From a checkpoint of a small mixture-of-experts model trained on Wikipedia: 3837 steps.
Below are experts of layer 6 (counted from 0) of a mixture-of-experts language model. Rows are named router (the router's row for the expert), down (a neuron's output weights, with its number) and show model dimensions 0-255. Each number is 200 + 40 x the weight over its row's rms, rounded and kept within 0 to 999.
Before each expert's rows: a language model's description of what the expert responds to. This comes from a sample of Wikipedia text that the model never trained on.

# expert 30
Description: Ordinal endings in rankings and stats lists (1st, 15th, 2nd) and field labels or name starts in infoboxes, such as Binomial, Born, Win, North.
router,199,251,192,122,156,159,191,195,239,254,271,149,119,206,183,294,200,213,257,241,176,165,169,210,167,173,241,328,241,167,207,215,206,155,216,165,165,214,160,235,167,260,172,205,267,271,203,217,161,197,201,213,241,189,163,192,227,316,216,211,194,211,270,143,181,285,228,220,180,217,197,185,272,196,124,249,225,220,147,176,196,269,174,192,198,257,181,153,218,227,210,172,81,196,192,138,217,206,186,166,221,135,218,210,126,188,207,233,225,187,149,201,181,137,187,201,178,189,140,162,226,193,201,152,234,195,194,224,171,263,192,216,88,118,160,183,184,288,223,183,137,273,210,224,194,189,196,204,199,175,233,213,220,251,211,156,275,231,155,131,220,166,145,212,230,225,208,149,192,236,174,247,219,215,141,203,189,220,189,294,184,141,233,242,195,239,248,223,196,167,154,237,258,198,176,263,131,181,266,202,213,191,242,161,217,178,241,234,126,268,95,192,173,203,146,202,193,251,190,157,169,243,211,230,180,209,208,235,152,190,221,197,217,191,209,176,246,206,170,208,228,259,200,213,183,253,214,226,121,237,188,203,224,132,181,209
down2,242,241,146,167,185,271,169,164,184,188,251,177,210,204,251,251,317,223,206,207,197,194,206,173,190,123,254,179,175,163,145,138,131,228,220,232,137,146,97,232,229,226,167,244,119,146,237,242,92,203,244,269,206,214,185,195,210,253,187,235,162,276,172,177,194,238,218,213,232,181,173,232,113,234,165,116,197,192,232,192,226,193,250,211,231,183,307,192,220,199,172,168,166,140,216,189,195,211,196,194,161,195,193,169,203,199,156,226,180,173,199,229,186,143,136,220,249,236,239,224,182,126,160,230,269,263,179,154,156,216,153,178,169,146,201,191,186,187,162,286,196,135,178,142,93,235,193,184,227,191,181,268,175,220,234,251,144,149,213,182,270,241,247,258,167,187,211,172,210,210,253,236,237,238,195,144,193,216,106,181,241,205,260,265,169,226,146,160,223,214,197,172,270,176,240,167,189,221,252,237,256,174,160,207,209,205,169,207,198,160,268,212,178,228,171,167,162,193,222,166,259,139,276,191,238,222,164,207,217,242,224,145,120,207,171,223,163,142,154,211,214,137,224,234,192,189,213,262,159,181,234,167,201,216,214,208
down3,224,207,226,213,210,204,177,199,207,166,248,109,225,213,218,163,178,263,210,194,234,203,192,203,189,177,218,187,129,231,122,222,164,276,181,189,227,206,251,155,221,161,199,228,158,257,158,171,193,176,111,187,228,210,243,190,130,188,151,215,175,159,149,183,216,258,258,164,210,220,144,149,187,240,139,196,139,231,129,139,133,184,200,223,221,184,201,183,217,191,151,192,230,130,204,204,154,179,167,205,151,191,159,192,251,197,206,166,117,229,138,253,178,137,178,138,133,126,175,174,213,225,215,249,220,140,269,231,180,162,230,180,180,138,217,214,194,155,204,182,197,198,165,219,267,183,192,168,197,141,213,230,161,175,272,232,182,202,248,212,126,169,172,166,84,176,125,227,219,183,209,249,199,165,179,137,231,209,185,203,134,256,189,308,225,167,102,217,182,203,222,231,267,208,275,195,169,177,160,140,153,221,141,194,206,213,220,148,195,234,176,197,222,253,294,211,181,140,169,131,165,184,98,221,222,129,213,162,167,260,218,170,217,190,160,269,193,233,126,158,258,134,183,220,198,231,235,145,168,218,146,208,196,139,183,180
down4,238,210,173,123,158,208,226,115,147,223,190,225,183,164,170,174,183,136,191,211,222,204,218,137,312,176,218,157,200,264,223,272,198,208,306,204,175,206,209,246,219,154,235,252,161,168,160,177,188,240,231,266,218,221,266,191,235,183,170,154,235,211,192,178,275,221,224,120,187,181,189,195,204,252,267,213,228,222,281,229,183,143,156,198,225,187,203,244,155,189,242,272,226,248,231,201,214,160,184,229,268,275,171,193,195,179,227,224,201,239,222,145,220,171,237,185,200,211,204,198,151,221,142,230,265,203,153,231,213,231,216,245,130,274,155,224,223,230,247,215,173,172,173,250,152,190,273,153,168,198,174,221,143,192,192,215,137,200,226,129,215,251,240,120,202,178,206,307,171,204,220,230,254,185,238,219,159,238,263,237,188,190,195,237,279,232,224,161,207,266,159,215,161,235,144,204,238,225,198,170,154,265,174,193,242,207,240,274,254,190,222,180,212,155,127,159,126,224,266,230,218,186,236,214,168,132,233,159,161,157,149,182,98,162,146,168,171,160,191,226,216,232,230,229,94,199,169,186,196,152,257,219,250,171,173,178

# expert 56
Description: Opening pieces of longer Latinate words split into tokens, such as rec, inf, rep-ublic, anti-in-fl-ammatory, cont-rolled.
router,162,164,200,203,134,258,196,159,210,235,202,187,217,205,212,222,224,244,243,232,196,288,195,203,214,240,195,227,231,268,166,196,142,210,285,196,165,138,246,209,216,198,172,163,192,223,234,243,202,235,183,215,273,257,169,247,257,197,205,141,183,176,240,230,203,222,230,264,209,204,185,139,245,193,173,201,247,329,147,213,166,130,216,223,199,170,218,228,220,201,213,207,197,198,181,176,229,234,225,199,191,270,234,213,227,174,231,216,182,146,153,185,198,135,205,177,219,200,184,104,211,225,170,175,271,245,244,212,229,232,231,153,295,212,186,240,160,217,191,161,218,147,197,254,144,190,119,201,47,156,275,215,285,160,186,201,214,250,232,238,177,174,138,287,280,213,145,239,224,240,227,224,194,186,210,123,226,210,171,240,184,182,225,252,204,226,180,317,205,205,173,223,185,160,187,252,201,164,134,115,219,238,158,212,224,253,221,289,204,200,234,166,216,201,187,221,200,245,247,184,176,322,250,192,196,217,149,222,152,224,155,212,255,162,232,178,218,240,229,172,216,207,180,149,211,251,190,124,181,214,233,182,182,113,228,181
down0,284,160,218,201,248,161,164,171,197,266,189,246,217,309,226,221,191,212,242,209,264,239,207,170,263,178,275,183,212,180,268,197,168,158,180,242,109,232,244,147,181,246,176,223,251,189,198,177,227,152,213,194,223,226,205,182,120,188,224,211,203,196,167,237,200,284,174,89,195,239,253,235,252,144,183,129,192,227,214,187,239,229,241,246,221,134,275,219,168,198,138,251,244,243,269,267,178,162,231,242,213,139,226,149,146,148,150,158,205,194,193,195,248,239,209,168,277,210,215,194,210,210,175,194,195,184,165,205,214,280,190,224,226,203,216,164,188,132,210,232,173,211,200,214,242,141,199,193,226,194,140,167,249,180,178,244,261,171,192,160,194,348,167,219,224,177,242,206,207,207,159,244,210,220,154,216,196,212,183,153,125,113,212,213,187,151,179,209,233,255,158,182,184,176,182,232,258,134,234,189,218,282,210,219,195,248,164,205,233,183,130,254,284,246,239,183,188,114,234,265,247,165,225,197,246,212,266,146,158,278,203,257,256,225,244,177,176,177,213,171,161,208,191,253,248,162,167,203,236,207,249,192,196,231,203,193
down1,266,239,261,169,153,133,285,160,230,177,237,252,239,288,156,122,221,301,177,224,211,104,204,204,252,181,226,226,292,203,209,251,160,167,160,143,177,178,159,228,166,221,197,151,183,216,168,193,228,252,200,186,141,224,238,220,166,183,216,181,138,194,131,275,126,205,186,235,165,192,198,228,205,198,230,232,166,125,196,161,201,259,204,209,191,257,181,223,174,125,242,135,197,134,266,186,208,220,248,149,189,221,220,173,234,228,209,249,177,245,223,181,256,176,148,213,210,262,256,171,208,157,168,174,204,211,229,170,195,155,181,174,147,115,234,131,207,147,255,216,206,178,257,203,208,214,218,252,217,185,159,175,140,202,264,220,214,188,159,181,221,247,301,137,160,227,223,120,160,190,172,211,153,213,116,139,244,136,169,149,197,156,158,224,201,260,255,183,127,221,138,190,179,235,209,152,155,193,202,170,227,161,238,186,224,240,213,288,225,203,203,122,306,164,210,186,161,225,185,163,153,141,214,201,231,226,171,187,250,194,137,162,165,221,196,237,231,192,212,233,149,209,200,165,259,209,238,215,164,231,216,176,215,166,218,192
down2,185,200,132,166,146,164,237,169,227,200,193,162,217,242,144,155,147,126,198,190,193,245,153,145,232,194,229,221,206,217,203,206,194,196,210,198,193,206,174,219,177,219,193,188,267,251,229,240,228,167,190,163,239,202,170,199,180,220,235,201,207,195,183,151,200,245,192,155,236,183,254,165,223,182,231,180,216,202,235,199,339,271,231,197,208,130,121,201,227,213,264,146,156,223,209,149,170,224,190,196,214,224,197,184,173,225,207,228,217,282,131,181,242,200,261,269,113,139,221,217,197,233,208,211,230,162,199,194,196,213,206,177,213,199,234,189,184,166,117,231,173,261,213,139,242,196,185,198,222,224,220,261,171,180,186,162,192,219,194,258,174,269,189,140,171,133,237,269,114,200,190,288,209,197,244,271,251,113,183,199,190,277,164,133,245,218,252,235,178,257,246,209,218,140,178,153,250,175,201,235,261,246,235,232,132,209,192,246,243,294,288,166,212,178,187,142,143,113,87,164,232,219,169,143,146,137,172,213,167,182,130,204,141,183,254,207,182,250,169,164,207,161,223,211,227,233,211,226,257,276,189,229,212,117,161,229

# expert 16
Description: First piece of a split lowercase word after an article, verb or preposition, such as f(eared), out(lined), g(ambling), res, dis.
router,136,183,201,150,244,172,189,167,159,204,221,221,184,179,196,213,220,207,220,206,214,90,172,223,187,237,195,281,259,252,171,170,97,233,219,241,225,74,266,158,245,219,161,165,144,218,240,201,193,201,189,140,243,216,205,250,307,201,220,195,192,219,237,264,217,213,180,276,155,147,259,182,212,197,118,207,172,234,229,205,201,219,229,196,178,200,235,167,204,171,204,108,211,185,235,207,233,226,199,234,135,241,210,206,229,185,265,150,198,160,221,217,261,203,209,242,173,230,190,152,219,233,152,192,194,160,176,225,252,240,270,212,247,170,190,165,185,193,215,158,145,240,246,204,166,216,124,162,111,125,248,247,283,146,207,161,208,255,217,174,183,188,166,255,241,197,179,179,242,223,173,170,163,218,141,148,207,193,173,280,203,205,258,309,172,214,140,276,167,189,160,205,173,170,189,194,186,156,173,115,200,259,155,239,247,283,242,290,158,206,230,156,271,193,251,206,193,219,179,205,225,265,249,211,205,183,201,186,157,212,187,212,231,168,202,159,208,255,227,155,206,200,235,104,171,235,218,114,249,187,206,171,241,215,233,191
down0,187,194,209,163,221,191,203,195,166,215,207,208,224,245,210,195,248,212,194,177,250,253,208,186,148,212,171,167,170,258,192,178,256,245,186,204,189,207,189,239,173,217,210,191,222,258,272,211,250,217,209,183,276,208,178,291,151,168,223,182,258,281,208,238,239,208,201,205,179,196,240,222,262,243,201,191,155,159,220,217,194,177,100,185,210,205,227,266,188,148,211,179,242,169,177,210,209,145,172,247,102,220,232,222,189,218,274,198,154,258,162,185,252,103,207,227,183,124,234,143,210,164,236,245,154,280,265,205,242,224,186,143,124,189,234,187,211,224,142,187,183,283,214,237,216,184,240,213,189,150,222,230,130,209,226,185,288,269,154,230,175,215,179,154,248,152,219,150,245,227,224,165,270,176,180,201,212,274,255,251,326,130,142,172,244,228,206,171,131,197,149,253,252,173,184,193,158,214,248,162,203,213,197,301,266,147,239,188,205,217,186,236,122,159,226,210,186,191,265,214,220,249,140,216,216,209,179,191,205,286,159,139,223,170,220,134,189,191,208,235,219,224,238,163,230,211,250,302,156,262,227,161,197,191,186,152
down1,210,236,201,227,124,261,251,177,173,257,163,148,191,258,176,137,200,206,223,230,225,185,217,225,199,210,227,128,240,153,213,139,238,149,179,172,177,235,169,208,177,156,139,195,273,223,226,181,103,142,216,188,170,219,203,172,199,196,272,189,209,234,234,213,202,208,244,167,152,193,217,154,111,222,223,201,177,156,176,200,231,204,227,166,175,207,218,191,224,187,132,239,205,103,123,177,140,151,212,200,168,222,195,207,135,217,152,154,206,232,176,242,118,186,252,158,201,254,151,201,231,248,188,119,225,265,189,168,219,187,181,212,194,185,200,116,207,197,222,237,162,231,239,268,186,265,210,232,134,212,233,207,216,212,199,132,197,196,182,241,195,81,275,236,179,181,251,201,186,282,264,191,193,243,258,180,230,184,231,285,248,141,192,212,245,152,210,259,180,226,235,204,188,263,223,253,132,188,252,243,201,206,204,144,235,169,207,218,237,194,204,184,188,235,306,209,123,207,192,120,94,202,224,214,232,202,166,142,262,291,213,172,199,146,232,246,210,191,208,186,206,266,174,265,249,197,109,222,161,201,160,222,201,193,196,260
down2,248,206,217,121,216,285,170,137,187,205,146,176,190,235,249,171,144,194,261,207,228,233,205,84,105,196,250,210,175,163,158,234,203,184,255,223,233,202,216,202,239,201,150,242,210,184,177,198,236,190,239,167,165,218,160,211,204,190,173,281,225,271,211,177,193,218,167,190,198,169,142,201,239,247,205,197,179,164,162,182,107,236,242,176,160,192,226,231,236,256,248,193,178,166,169,255,164,163,260,229,216,209,184,194,219,215,242,142,167,166,220,244,252,246,206,196,236,221,166,205,165,293,178,131,179,193,183,220,228,241,271,265,237,145,184,170,119,152,209,220,227,193,234,241,230,249,190,179,148,168,173,145,195,172,190,167,135,279,240,236,209,161,199,115,274,205,207,158,169,210,217,184,261,165,212,172,197,215,194,162,213,228,198,175,125,168,233,132,238,170,176,204,190,172,238,212,175,161,227,251,222,194,226,197,266,152,195,194,224,156,230,198,201,217,193,121,199,231,259,269,284,120,194,237,157,242,215,87,205,204,179,130,276,246,182,136,109,257,192,266,237,209,264,213,232,281,200,218,172,236,167,149,187,278,190,195